Weights of a small mixture-of-experts language model, trained from scratch on English Wikipedia: 12M parameters.
Below are experts of layer 10 (counted from 0) of a mixture-of-experts language model. Rows are named router (the router's row for the expert), up (a neuron's input weights, with its number) and show model dimensions 0-159. Each number is 500 + 40 x the weight over its row's rms, rounded and kept within 0 to 999. Numbers have three digits each.
After each expert's rows: "gets" lists some tokens that make up at least twice as much of what it gets as of all text. This comes from a sample of Wikipedia text that the model never trained on. Tokens count by the router's weight.

# expert 14
router:504452562510423478499537557546537483487477536530570477445439486543416476467446491501455545498507485443497460462473483502452493557544478491504495500487447472518504506466532497576465576555494474469525520470507430536621538520404566488513538534421556504477441430521532497525503501494497490485468525555502490486453413481521432519504454489545540513518522507506569502422536474529473489517451450561532525576468479488459420444474479487499519511469542522493580600508503464544495475447509469
up0:525524491452541482497519538566480452444515436459553474424472581485526518536514532461523509533505496472507478521513530526484585454517506455497510444560495573449446492586498532480562459519601435450510488508482486515546539553435501481509529557483529495518512477364511499539511443489405504469550485500530484512530518482510451571459487476539526489475537521565459535422570549475415471434531487454501476521486432500525470461482481488506491459525505475491572480522516541584563487450512496
up1:489528500491500502488548507532469475587472553536532573493467480562473496511460534494484545528479450525491513425474522588426571479487446535530462494463547496566495502467495553524506519516544414507508463500475443531487587501470479438604486448560516505454399460524535428475533465556523497561505491508481482574472542480495543445552567514515504476463543473480506515494489493430476526515534475561503476507531554525519460491482437524442439480492550574432520592508486479495486428450518443
up2:502520503491473564496536547436450461514514473466503460480571480502473536476503534497385524538537518525519418508497530488446500590494434446529510523468461523490505596505475510499459456472504434539476444432505392516479461476480529440570492526506483448499457467530504485545504578481407540507525502549461504469495424524511424527581511549494446501535501415508546513506528592527560483537587532431480471522489505491533468587549528475454499509476505541514473505478549479532521501493463509
up3:603500569503475456463480472484498526527521423493493491516490534504518588538472461481430524468531561498511504516493466508503532519460512541460490458512453507541480489483492550461521509477511417461489482539481453495444470552500519519435457511485505481486480496516473469518459517500534444587522550473528465512423463518499542510519466437627534456441439486531501519538459508577487461503484519500407474515451561504561422515555536564403492555526585537444498577466458540527504469501578463
up4:466451500517498492504552516496480436466544474561577534496472502496471517604442480453440424475543502484522480517493575518512503559530467455507509483440537560459428509506536554511472451525484564484531495480503498486500510512438558449483468562498545438495475420476509422552457563550438476443490471533530531417514463427481569505521487449484497523509477502456487503523600490552428554499520520509465484444519522411499476518492504511433508586494499540499490589490556522509558528451457476
up5:500515510490475472515551472505471585514501501499506444439466592524539528493498555375477480530493426508524468474460501541486520516474469520447521427536514513516531536440483559449553458573544499506447464523543426527518513531491510434506544505489498482468445544601474487483488501500552488538447587514510495491461571556494527535534492450499528506563580560568542512504534435461489460480466452545479533481484492520467511523494495499448485529440492614491485527470468456501531561512394444
gets: ",", " to", "n", "r", "'", "e"

# expert 20
router:506539487475567471513636462472489512471491463465553551485515630486500569502493478505532503579560462548503474372509521529481536525537419578508550480474477482427506484458525504458459494460535529459511532523496486470465516463522558431521567467513510455532501448498611467472500505456460504514519532488485496469461430474525556525494516476460513435504543526513485467509504453521527550549493483428477530456513507501560468554544458496528584464551547448498491455501474456437494523491504529
up0:500482514493526437486532453376541526486568533542508523490498501500476471523492525464555509455519531551511471494506506488471551523495481500457501576376554526491504500510526534458454510530463539528446585451500462532467515559516479509512509503534473458523479435555498430514540425452435544473441532430451523465433461486480478567520477516508472459468576531524501467480496502454524523560493459458410548443445536461508465541469555505538544494540508491449522486478452564540565597459534546
up1:464536497460548460493557518507567494457491463483539568452449506488536633500479450579507493533526468476471482488544437465525535558474421500444474451454474541476520488560540435463466436512460503518503402476513490517470476521515551475472492514513464432486487501527538454482528489542420547441531499510511492544505446511526536525500547483445515453473486508472539551470527595537511479558513488479513504525568545562515493627499442525455501508524506485505501601551532451496519545419501517
up2:485530492421561474487520448540485474527572481448462537531495469487548525471381493523481499533570401494517504537415507447470508450423480499493498486540511518458546542537535542479481532522575491416486483468521430461440482538496552577501491487505477471465488540558517477609416491500499536529508512479448488511480416544536463563469518485482500504429485496576479523521505435513468519521535408528522433507557480468528450554514513514497568485559526517550509494540516513468479544540535469
up3:552526522511554521482478475531507456546448440461474465463573526448546473509510587513479481521472474537559492440495546486487497495494497502525559478486513471535504526500474519497438520516615478441486488560500475499462457486602605451482516465450527417521519478440494510539487443421480514557533544507546490473527472457566560484529502466522455508488540537523505512551471493504504457532584435386509456480432495575506529578465492476438489469513532549531541500499483526448458428525474547
up4:533482550538507477512494463469476508451511461488427440502509561435474552466517501447575487547432500454489468544514492477491560511515426531461485513537508567447508568565522464447459481489549510439533450481544518565479455546559567531522539456562471445550466480458563533518558517515505476538523565498525537528492422474478460528443474503439529507471529438546488543479462439459522556523598492441471476413470536444500445495540512522559521477517527485429515537527482509525471522588516534
up5:465554406476540499436410521520504494507526563525547491460509475519500464536522538446503535501610566473514478532462460472509496554491473515520549430569548523575498461432445564543562445452560494461480441499482521469503495479520543559510531453469547480565491510479514494488495431533523438404514454550488510509537484437520496426496542552510460472453503468539468494511538467464465508435501458429562516550530471533577476531460501495470484556471537504517479476506486521416471524558548541
gets: " the", " a", "s", " his", " their", " its"

# expert 30
router:495458504479508546523473500474480479475487506431414526470576421481504505499436501497535510524461452480486565535448451519493523495509582518552507541559474510468496503555483462515424538496467456577485498493496570431587523490492588466480472495449450502541522473492448555523496541572447491604523524533543515519502567447516482419524471520470436479606537420432539501490564580454519509496484518499549583489507497503433548526483488444543523524500464493487439478536516512494453481514496508
up0:522442512436525514461544436474513485516529541548498447520511488435500527531563538576496489467454600479506448495524557448406571577578521441478457469436538545451485486523493528453552508541443448509449453458497543521496516547455558506523553445458554456555467506475506481503508449489518450466515523454454454530519564519469538537477486485516447541517526464560530505516492451508441464515574485536502507482472535481500526520485543487485531513549493527539455438486519480506518602564610517
up1:447436480594526551470570458555530518515494489537507546518526530513515521538468554449384450555547455494563520484540486514553487527548461473473522489537522507536463463505535466485496431504489499486504533575428492483529490530493534486536434593520542526442498476453538469539534521500495449481577490439475478467455465513471530515437563482467587501546477496473534530501478429414472533513533554522509515521472553420564463523480446560531466487530508555460487527564463474509473467476568432
up2:534540480564462493482516559503448514423567509497542450533467444530526478505475521538484497466497436485488489446562493510458557471431501482552441453530526513454502478511479428499533466563519490484460587529547498494528473453534469528487534428534513460494466546545486505517525473502453469483532487533488468494536476497562575515453502525548495534611527478493513542493507472508511453470494525491510510420517565526471494526494466539426465473486548594486469578571505362601430455454490490
up3:531589535525603514456506499533501505538561504476486415520493502480447504521559506529536567539480529464447433430508437495424550507527449504458534457534482516483474534503494533408479491569468483511485424515537480418532507488488471496522503453570490548524439544492438462439465526468465527548408522515425488548550515504570449521528529533485412482440531465515471517556499423462535526524487483458486460491482510444507526581536505493498501514511527510526565484564476511535524518558569530
up4:478460516474547496460502563436515446447507466489590513459465561549499520509558434512438582416471484505561547476572510538531514493514505462486550553498392548516449545558513512523519497524471486401529461504482528502491483492472500491499477538472488463475468483455528441536571497471468454465426522534518505574479472502467516479451502459545484473453534508529547505424540514544469478524448535480460464510476469551471420492543457463518463502451445528435532557491553461579552561480451552
up5:487556520447466513461529504450463480551542445518514446492466535465492549495479494481473534449462472477547516533556558541455579461487490494433529435480514464422546503518484576488605470540459519474478521435489563538487479479515525450443519516509455506501425540473539475531530476523516511501519488489454461444472514517556493532513475522516513596441504499595495519525420480478520507579432625487509512437540478576495506556464471560498450534467506579452524474511446454563509500463509494
gets: " (", "\n", " in", "=", " for", " \""

# expert 0
router:536511469560483522493459511408472504444623565459459481487514588578427437494547509522576552500462416458451521468486495511536526413486516525504487500496519422501507533555402467505506493486509521513440531469558497521550538574463511540481495473494513562572544519475455540477491465549505571582481427488535492483489472503514434490558496427485532446515521512501477491517468528516531443393461498477461540485536522483445482537499513531499507492484527485527435467487442513492464508527529552
up0:491469489554560506472526390482483460510458435486504444559567477471515478536555477484524538489526527510553484512468469519478465494531497447433422523434499508541498516518538606521545480470561507503509519548533440537489514519505400418517482508550526521519452502451553488526457462506474493458468526449549460466435430503571501491518475497503495494513557505411565498524464545463521439536494429560512445454507479470509459545576535541536427530525541560447572458506495473474461464511443519
up1:536444498543501524486513476498525503558512508456533403538522624449426478484506503441491505467517453459470545484513523526484554495522501576599425492495518518512510438532470457472464462516464470437413530464486518556501530535497448518512482512526497531529544494464546506555486531552547586547476523448521476491533435543492570541507453458493516464436462500577532570526505490508521496442566527495524472453549508423488454551572500487540552461540446504490495482550507447493539399495475472
up2:498424476562487537455492515449474517510458589486493434539516489499456560553508455466472591476455509435510509421531463492477535486494508499487489484457484484544524467444516533450543516544523423516521454490384496502462525488489494504486465521493426490508465539540553484580515505464499524475502418553535500463574484533491510528507428474454522512532540508508472519519523471439489566500486522529419478568479477512598456507509515462401433463496477591558514578516481484491560462546561481
up3:480453509526494484492481539510509454541512459543529469528488511472459465445459546496494509464527498530422502412506494485427484551530522448483570479443515482492448530479430512487496503468544469509518561463484487585528508532531553508507497497473514510464448442479422411568515448452531529537462473447484599525516480479504404509543518519505545517436487531489494557634512486519493504626511475448434528469469462531481495478517439480551522501494506558509519532553545492566529459407453492
up4:476498540448502512433580457511537490606573528494581480455466544468412467449523458460511510506560498505450464500491432490529548531559458499503450496481528511439491565488490514522535462504506478448526509528513431559495475489541515500538469579581564508522459526460478478459496526543550595536533503439528447478439505509501504550458507485494507526507479509556476492503508499529475478516500473443511514472466530397456441557457448485470562411503487453538474481492563433492516513480613481
up5:456552544565497465476537547558490459504538536479517528532528566511449553522470500507501579456457518563497529505494505500472521498473503534524454450493520460479486541551455504504496439522495519481444486521518452545447507388503501522574501533528456451486578513434559508561423477534437548548484478504460525487481544557423458460499539452576456415479457464573485525488521457498442486462490520501482534453453579477485463560516454547437526472566516559465529505460535576450521449541527493
gets: " |", "|", "–", " as", "  ", " that"

# expert 25
router:556523417511482480504440504503554548507539428514519466510440502511490492494527528432468465405525540578476523482521500498459500536416427488523548476511578500576452469498534513496483545532549554420461460477448472535502463487468421503523475556525496523529471519484470532519511511433546512427461460510474523513523468563479460485547497542507525558498525567426546534456613469460496451448554525473456448464530491479493443481492536522442486530573546548508499452449591502494536484497554496
up0:477555535469526491452478486530570541538513427484508440545482561481587520434516480408525510445596515513435483497513527508458548539498446465473518544450464491530534468516531499517528479474566538482446449561519447557512530532488485532495557469616499539526492557420460492505492413531443448525494508496520511525467482549520423540532521524467478462507541541486503498498512503460434524508504490451555499508466482529513507500486492465389507479513548522492446526464577478481524618491542436
up1:563475496519516477466522566495481549545498427499410488509526514460493562551527505472414572444486504507581509461498542526450522497456504444473491468479519523524578516518486561498479492524432507498454477461506474527446406489415432552457528537521490484506407480622494504593511484542529479525435529557489513534446605521474497514533476512490543517521470491538512538495558497491506422438502484466438519486508462509533503506512471502493511463463484513604487460513550536535481476498419541
up2:533557494512530486484524409480502470573466504486535509537512491487517459449453505491490464485527367476551554443601488449407496431465475552495471564509468547466563509547445474433540492533504544478565514427543536478491495551478456483551549442526486495503490518521551496547485520497394490477531485486459571462474513452493515491497531482545530474552521598508443506489509448519528467567571470500425506471512465513510470455535527463527498523463530494453466557552463516547525562459514514
up3:506568507514575452466484556454486453514460553549546633461473439497483522521582485495520519506507526554498494507528554545463502587468483535468510551425494456562534518509509515466487478474436488487508476508504467549416451509477416496513500539562501518497490540537524468494499498497487404540451602507471543559534465473477478521553530492486469479537549505480564555554540553514525443467499506503515526459454514462500485515504494500444458379417511483570478564502556511534449468499501480
up4:545518536529515459458507521556523496545512529470482477457520485534554512503481457508550491494551493550413424473522556579482491578489500518471518499532553454459498470503522611454514505457614489409499529499482503518593496473529533488484511529540524456465520423497526592497504469559475515490534527538419515492513501484539458532431473507527433473471556452462515523510556428395479504516525494491550463427447531508492514564544491476492506518532443564495475461530531518523404504521442525
up5:531555446528531502488490517501511545526449499482562449482558420532552484563465549623545484498581549489465516507487523525420481561499486490481502477434566448506546429474439543445572494530569450475451518529482417481436501502463462434479536513430542489511481507551456465496458488519477472449445504534534497456451473461528550529481517543508516484546526538449520536573489561517538508528467508454466477446537550551511488517514449484443482502471559533531536554555476450485463465433534482
gets: " |", "|", ".", "\n", "-", " ("

# expert 29
router:498511458568534463514488494480519533435477532469460501422464436523516487440494507522528468505493509481486460552504458498557447426525492592539544471542495451479521516478433411496492509499478512468516537439548544545559504552516498591490482473527525453501572455522452528419555562482500506487551406514488564517546483507579511445556477561424507500565491521459469489554463530501543506486505500450490492539510482579461486441438505452501518537479582453542475550399466493488476480555480520
up0:559522534538495498457539472532555512510457539596450485503466570549472518456523451517457490533516469506526470526520480457501531542433435496466532442486525533519422536470442514499531515467530516483519507567519523530497520541535440476493506583604481493518469521484501521473525487467521506398440402496482523537443545559505495439548537547497487487462491471552532552516514436361483465476472516525505414541477487492518430472480453517450482522511500575539513461520484440463539448442523446
up1:511506493506522504482516489525476461545507411516500569478505499526473499530521513480436543527586594515553449516557467466504517510501459559534440445507534499529555591522530540471517460454566454398518521513439493544427549403520554479505473478483515511511461504462478466468506543445516519480463542455418494475498534479474495459554567488513454533420523536502501518546544524441462507515529569482410506516468505474608519542512540408485474430498534467511520527492524454505485516543563545
up2:438458525477510463506539413542495487534501462468499508505491475517530543524456544466467544532526505545509482542484490385451583490497439539507514474444549533539470545519575537444475494542486432480441568440514480525531547406466480526507471478508509536494500460503520569578511475427444502525443479418491515494501458547486392548551568497464502498522467446572530563504485467482554499509504464502513516473522513478526417507477511492559482547525543490495492490512471391441470504416458516
up3:525490548616518535484517525464550531534523501565526464480539491481526522503525548442456464436549436582538473578480547504554510503493498409518533543392514479495495513487484555514551543465508498439443498547545532505510503520492499415554472473494532516449453498436527486472491514455473448437486497409448488534486447460518484520473508542509470426492508437486494541504528467476473528558590561492464403447513547487510526529502455542479563539573438480487513495447552539493526494450517504
up4:550513484538530533475512439421517563433474509520499533470461513549521515525559493457517489481499513545452509506549515507440512502515442553378514445554500493508423482525491501464481512465518507461470477496504508520521493462534459523543541562498526468458516548595438446508529451479401476439420502575532576528432500549487519482516537557498500495483491478428521572512471474469507534567519521523468403515482480512560472526482469546390468488559470523511512477512553518439552476520527416
up5:542554497549576513451482438460467544530516464426480464500599471555567449514538514500494467483626496529481485433487450456520501482497471452517434451583542516529442515532484527540519486454577476456467519510507493568505459555388471500568472491501538461504481513530575542493511458558539511437497463503488513544481510478551539479502495534513500506530531468517501548527569494514509462576476491501489448486519510540568528499523436484438453469489447532446409550498519498487563447500464456
gets: "-", "\n", "|", " 1", " 2", " 0"

# expert 1
router:481480461577500501516530513535498471413551514541535555434477494475461550449457484632455510528567491481464591502497499498562493445490517529582470493439491536441569503519462567468529454511496463542481521507470528490496503511448537538496480465515485522481598500512434527459501463560509524485486487479483505551512555526451463402473514437477545467547502548479479474585481490531485483557549527422468488548524581486511503468525482482497422474543467510507401494502508448554481507481567464
up0:563543571530492466509483511539488437480533432502508469497526513432486526470441482461473501481525495530525527466458581437506512598517503466492492513473486508566492518570430570524448509528520466519493442492474610528492555463465512455621502555543513511490484574513483478578555517458439547500486494532510521498491502506457456469560486465528511454501575498489517531464589485376487520530518563498537447498503439532486475529510497501474502466491535481544467483483502399512519512447438429
up1:491454430528447566496512471535490487454522493554564521488523548469531526492517481537513416457549472488488490531581470498539602532461469481573488487465473515493481473467448597467459409481480490532482524530459506507468518436494468518528487525479449505493470580535496532593491497516525500434441590460479519528598452462448548540464511522537468521440495568484547539555493500477439563503542496512439505488502552445472479539522515516518429435516506500452443476545485497559525416469515531
up2:529475562541503541489559437538478508453482521528532477527551558531507509541547482518492512460493523510488447564493545535467490490560433456384435450499532577530471441552502552426527480508527523463525539456427503447462581446503495485440454571516471476429520511507478504532523513522481475505482550449496456486476461479484490506494521480433501507477539528481450482524560383475525480510535501457529457461511509474531501545593455476449512551549497513464513471482565463572456507463604566
up3:441488522558527477477476487528501454468550514502537501516474496494479494466491471469513552490559519542521517496497444520494514501563507397514448469454533528532469532470535507436531540622477534577504469482482522521472562474494452477530554491508476456552468608473559471512459538507546549483486492548409483525491511500527421499514500448489452504472455431554572521492518501479487427550531450527449449439434533512529481551478529431530528465523501488563519429556492445413472573479566449
up4:466446525507490513501552490492501523510570505513454440475507480525464509521553541396533541524532411566472606437503491556497544521440473557480476606513496487573504532502474522422504484492497484509473496508469517545472526533508446552457532457488493448484501490513454451562523434489460525434499505516412472435461490477490445493538515442552560518521515467487456542496492404448470466498553508425551492513520554446541522579479480521517466436506494526513455492503592562464484572493510513
up5:484422498595433465465542536567518465557546513518493456482528435482505478483472446537448587509520450566475478502503460464532527525526492435508432515533470502495558461595468555457541424510483525480431511469495410502524556514523618488531554483549516568523502475548534505611460469496525535475464587509483524456568491520499523524467530510502474489494514548523466495519547510488448515513569538468523493540480477532520481465504460520453504504459488498458438473468480505481487515526458385
gets: "\n\n", "\n", " was", " is", " \"", " he"

# expert 19
router:444469437499449587504470527447467571463529543546455518484609467521547505499494540486546475461451463463489513538446519442510406478514561535514539531523533466519457491522414463519498517555423513569502576555542523527503491503495509430519479532459523491553502512582518550425469549507574579547477488553532518471478496508488481516505444520478464530519467434509596440464425509520539460461457459472518549512498510491519480520445483528520488526483500491514475507431434501590548486521514535
up0:480495455460501468479500490511537442524472479539505450442474440501471472477534507488457465544509439512473412407539507518472541575491536542509462519517497590493534529522488479436520505555460490505503504513500528527452474513491552519541541532488537478521446505537503500533447508519506471550448510477473507525451458460455507562490491399509439507490531520527509563486510496535561482508548491505414498534469615471482434604516471459524437413523469506438517569521473593620432504536518501
up1:544426510489561467453495437500495475561514464500537486486539543520473474550457544414529469561488507462502493548483565538514537508502518434471464417484490547470523517536504537507521474427487443462553432474563533519474516536550555547589465535499488524483486458548481504548536530489501511439423481535514432534485457583493503569484567475528537513519555460545468515549580479508460497416476407518471415511490565486546502500527481492460536420470526508415515489475453537520489480554483491
up2:517515516459466437420554441521503423459491501575546456529526548512441543521514515501510519548502395492472549475501501460475540490530481482530544471485491508477466527562495522469526469479553554446514456534554410481520495535569454459554489511533519488518505412465538526544459420511570563518516565496555506469547459552542553562523522503486471481482489482559611527427535443465530497463493482585493495381459473512542532484506530546483438485521451458513535519496506526489497498466460513
up3:496503465512561462520537491422464481516492474592499476447527465431533524539535547460469491528487474510570483487570435462472522520540458483486496470467527484506476537469505507432576480512556453506517497526507590564477521408444498440568529485468473504497495587577541495515452513411434542492480539469478477490420477490481532462399458475497479458435477502452467545441452489478477557539512479495486423549457492483572519552454473473520544474545524514488538491519535492499582542496517573
up4:524544453432503506520514431505420558448496481561547530520498511560487548486477529444545516521564566524441468507449448485479608501514514494513475428463551484485548528472538516521543548515525474514474477510539468466504554495573510446533537526538512528549477528531522446526470424492395478396426491489524484449556469451538492507495470458500477485499539444516532529480521428446466526427595530460475428523453487484553448451526515490517518519506482468491501461467565565582480502503507495
up5:520561447568489555433501516532451537458505494482601490484472528599473461579460471549491478476514524431517458515557532471472531490491517498480494513450541518547406505476497495486501461496576509476463471562497471487434485518510463454573472541520517451522470495514518468447434527485435478457512509493477464492488444422499497518532577503552573456508534570516504502440529500480455527527482440534463489489554517515579402550541490520395509485509537539483577496498525562460554436523492526
gets: " the", " a", " its", " their", " one", " an"

# expert 4
router:497434531560567540515503474492496513530479474462535509478456545503532500516490458488414462486523469496524435528544488490484456479510477418456526534496460525474493491483451509471477487474538541430494401538477527532397560469569478431541491560475474468511472491507519439586543541477510464492521536402496472489508515522479527562566537472524479517461463542498414556502472497537410568517558496527478443458481563513529540484549527533408490491451457517415519590533489524499551467532455511
up0:512548512427459454483517486508493530466479497435523525559502555440543496514518518472488507537669500518512478456477523436505536504505418482449477436522547537507532436531477491488503408423546517564558573498504496552473438551462428517465506525452525450451461535435484506466538542492485537429495427525506517518512475529493538484538473498530471505421483541537448530499485554495495451488499512503520541427506484417549536476523439463424447493528471546518528467524499502529541472498582512
up1:572518538544511532505483504515483525526512464516478462532525488464501506520474538495463467456487504474571533499466531499514536521517485501546480517485497533495519533469601558549521492522460447358536480510563493507496501525473488508540482522549541474496475397429464464574464482463535518549531493449469586478396456561539510512468538500517491480487525402544527507509524464538440483495495539464423421485413513470510531545512497439526496478471512542443603554496527420586458491533468495
up2:557471442496540444481499587545530529456537408479507470500506515516495514571469502488516546558537441497453500480583522456513453474505478509510454533539439576583530547554498567518544470532588467516499457510480516587406443515587496455499510564472517463535486533459535513520491453455479465503513558502446510505558466478444473563449529538459481508533526455464455483391516469467451569444511509531500466485451490485482479498497503539513476492487453500479548459576456446510488425496517515
up3:515516562504503485485519385472528575540478501487501464461529495590515458545479475401544475474494531447496465459573492526515511475495472448480536513466521535509509539493464504491548525475434502591468451515436508425494469517473581487483495534484521479486473500450554521459562427484503516558490516485491492527520487545488529525517472510453556506530488443516472536533443503395477497553467499511389477444542563513542504439558494503515429558402414549504456493510575480544492483538484462
up4:487565622505526487477533440501457477528473463502450494435514487485490565462463477495497459609550521491459458492531502409526521530545493577463505456538529491430502560530559523478515513456516509454500473542508555477535518540519496480508531469563469495444476505494467500589487533487507472589517514412479458532452520558429469490481495475467542463526551520471469525558524444454531515481463598566478433475452515551543549524483519506511538456478521476530450555430526496477430527460496432
up5:465546515574519408482500489554558501553448472491478407545505471516541500586529565471485495483504416491479509518529427517483535502494501393512508525514470503502516472487480513440505391524532436438481466513531524531502562467507521475494549497571500398506456573447471537542427529437490493483539478534530455527507454551558522531526512524496492496514482493595476563530527433509538536473527440454507436474481490554455441557570511532499468513504487496486497462571447533487475498474512560
gets: ".", " and", "\n\n", " was", " is", " that"

# expert 24
router:558530375448529489486479516590515460534511502448488453519481481498454490454509488462503521390542487468506475498501430526429528526415449417561526492526496470541438496571512491437504561559519576431451432514477449536503560450459428533530518505538477553541478566514485520498505463399487528492484525543451544492510485534482467482489478477521518508510553480446531510462553452448531519470555546467470527441485440513522536512453515493521515516508499486494469475481559576458544521551542526
up0:567514318537551556463501625500469575446527576516468539452479488453455524515525468502524513507497440525497476497524459540439490531529496536527526471552467522512527481492487532441490528487418491472518513568509532479541610501439445477524527462499539483467526536503491488527527516523481409496526514496462502466486587511492479508443402483504467535487559565480463493506557501500556562511466490514473487488490484555555493509466511525527461506517526489514471447508555511541566556495558498
up1:482485483507472478453543461542522508517544486473512441444527544479613566574551459440512522465609533522440467471550503519480549528467450427456534491457467513486516520503538534541524504524510514417492482565466481486503542420475468533455485500473470534510481495482400494483511488455493469563418504494435494509489433509530506487498425532477456512524507459490521536465557437462510559458503522437508543420510551397511449545501556572511560493471505480512513558534532562525440541474501509
up2:523479528522557412526484419516471485483472405483546419531438511494563511489514531486538509472511479445477511476510534497473515504470472496517505495461501528493522529541512526517483538505518522480490468532539526499511483483497531437481498451507515518535512516556549461523500487445521529479562536504418490527514496550560488542471592479455520525439429541587522503442591485445467425528545551417587451411495587461541465465525527518525435483490469532556541422482530442529523561497521406
up3:536469529486532445483488487531468497506456470567526406499569465480556519562472533544469481475537480436507453456560545524472538549524498495527473500510554493489525465557453468555502481542530519522504537508498483424466449462578549523459530483559587476471482459455513476529432451500435488474476489510466438481474491529542465506507573503521520588486552362553508516476559493460471484492473499513556408438483495444535522512531524507483510560488461590476490487544529584531531532450450470
up4:505500464502482484518471440499530549489464506480506474544511394546554576517537567476461450510564468539563527492519467508462500439486486456509509488559452553449545487497500480437527499490510483496426503515587451540488523389543484498466494535512505470557452562560486478513491536457528474473468549489516570485473452535491494543438436534442440401450480499511456564555477511406482488521571528522532477458417497436512546511468572447450497516569470532524493535514517541487524441519516502
up5:480499495532562595500484490453463474500448475558510477559536442527578485490501563448520475446534535535551557537495504511505533545455524462568475506517468562441546499553568457435501495564553474491439566527508457543536494444455575492490432477491464521512478550469537493534459442476553466478481554469474443492525506500513507495520445500569475575478527519471427539502515569468391511490460506555501399487485466506446526458555481468493473529497505573538532588514540477490470508497546512
gets: " |", "\n", "|", " of", "-", " in"

# expert 6
router:491466516487521507486525536573537475497535486486433523518462487514497480482449560560557487481450498506445542529404495560508479443481581547502466569527501505503510499470469434520497551544555457526469565494494556493566487526462557423453461480540540574497576384491449542473492554570480520514545524504448505530511530504490468459521507516476487437511475431514563483546405528507506447468471479435542549522503473497458554470458508454543547457552470510515458450413471463498465526523438541
up0:534539512568418474464504422467553503491552484483479434446471533558485480531554519459463589474524469507490531521544509551531559481483489517490527397516514453529441479519497449476524511499501491450488536529543511557477529473511511458572502507554526464534511523542436506508517494438541562470450454471455429486470523484497454469535515415480515457488480479582443512531542476447414510432560437545522505494460549380489487433453441562538516553494545526492538550477537502476473494479475459
up1:525591485522472512473543542534472459490542486526557492404448488507523471505474497436446539452498448570483499471470531504510527501544491412466461482477576488516490487483533492459498506532562437478493499518493582594482455432508452437485496443552502524478456551548506467531503564469528459484425551564456446505446448511445493421510504460546571523515526505483457494502506457475486477466529530486493511482512543522515559522604538484576483474454536492518490542520530443516624514438497544
up2:458473505556558452517500438467433452511512542495473481526490497546488607468534449463490529511512481457541499475539497505439481457522492471507520488437518569454488517529524548464531464535502460512503462471426484487448573474478441497522469547530513603517471549517570473510497484502445512555555575449419449488501413487436532496449485475473478569508525521465517515405550530501486500534559479413443492566538511531582490484541539448457517516550493561484479580518503481546501572505545504
up3:495518551494641494477524581437512451570440421511476443481450519517489512502554469572556472566572457551459539486539499489455532472560475479492474452432469524501486475560466515453500469537530473475491426454536491504481427495467550551500549538547540467489501512476540578485534526532519527493559408494468502532426498510536506476504504445517579439454477462537438487478567441449457465477532474491506458486479489493503507561444510518446495477499494545553507533527568454542475525519475505
up4:494445491479511447459567474572472453485562512509489542501431578520542519443541507594517489492558504554528529474545467547524523498550468471484455441450506525471539527481512522490605518524533399482473491526470462470538563465483534497487483477536508497486484503500501449489477533556515493461412520405486487424537463518437459483475485468486518473481431413444570482520453521448430521427527569531486460522513487487546492568495496473492537432516543578564542482535493475573504510496452507
up5:518540494552496462449544496597518522488582470519438503583458520482503562550459445533474486458568533494440539488549538489473512544560490440464554472516507515466501554560481566485475516484538497533487495488485476526477584488498574454538534503483490437534456452598512458458509463488512544554457477499507503538479534530458513521555489461487467473506466550517499512549503534490402458504505443526505481482451488478509433461492476463382545424557484576558502562453561457552465503525464499
gets: "\n\n", "\n", "–", " \"", "19", "M"

# expert 26
router:500536551460405465510498427489508491562477515510546452594600456509532516525582544481514521488516515537478499488514526572443531622520454453502444516511559520516507451517533558436509524501495478561464532579482443472472456464509411506429516536507513516499411499520558463520462500538507528477466490510467443499491528502419492472493491442553517453446447484521542454523542441507428516508443527503507524490466486444605542535472554503458473459534462528544515490527508476504506544518533477
up0:511448443530503487509529409547503474408448538516558450540518514543545522521491522504463567542533484508566536470527516506453493542517473481454445400477548525545475505500516543483505490519467484505440587549494492479546514506539448478500449506531512481410402510467447506545490447501529570504513454485527503477501480509497595473512512480524529560560483544478563512651503477408497537521514528432528439497496495420509474487528542483469505505528468524536544501491522417541515445472466505
up1:502505489531514478483456418521484493480461419542511525465442473459596462526527507553584492545482597468617474512520515472464459518474502470504552428457588525440451480527566575433490522492525505545536565456489518515503525479479501575558490510471443503471491467508533542531430537477553473522526579517490539471518483476468441395504503475491480560511499545543479513489525489549467498541486521572515513457451477514518533551452466450474547453579535481526523447481530474490482501464434492
up2:494505498552463506488538461511446553546583534465516494464509482516508494478599518451434459557489507510559529541487519452504522564501476472514444485579483506493521566533484516430493461503520507499478511529520527494540501490503423538521502446471492518433536549558461390436540550545533595481481458509544418467499438518478456592492480448478430459458519523560509507519443462511428475463502494450533509463527522466569496508540456423500519538583466546458463502436516426509517536468468492
up3:528531468481405513524513459524429525495501514567470510527477450527465513530589521478468527473517442561472524493484527520428502535482460451512496476445562526456491520562506518425537574575510491475483462492478454501414451512451434494503556578451492472494465583516498469433478460531470478463485470496445497559534383507520473533553555504529541478477581496553510467487554532520537516435496491532440478518462498514551450592539453466492445520540544499457532493468573508559474504524502463
up4:511468573466469449494572501595446523428496510556464552486562497520539511510618566513542529499462473499585535470518570479459545487446422511523457407469502512560454534493497509504465519454491454542573495505490501441506520482534446466521507492486499511526482525451513478480536527498503482551441442541415495525445485495458510450485498512497431439504522426487484512448536456485501478575499465511467521575474582468563525491507477497455389519509508512484516501479521565474504567559515534
up5:492513534441476494504507472573468474523557485552540541507549553509498555538481495535566515442491436561463521542515517503472564472501507454515481421484439554508445529524534576475496528549463466538393453552474456487494549461545420466485486517475476498480490540452454494554570490553466528408434439542534436543463485499512483500537496510524566554513538518439527480522518495488485483509462485490436560463502554501542497507493568418556488484538538588571494481554516556525536436517546489
gets: "=", " |", "|", " of", " the", " in"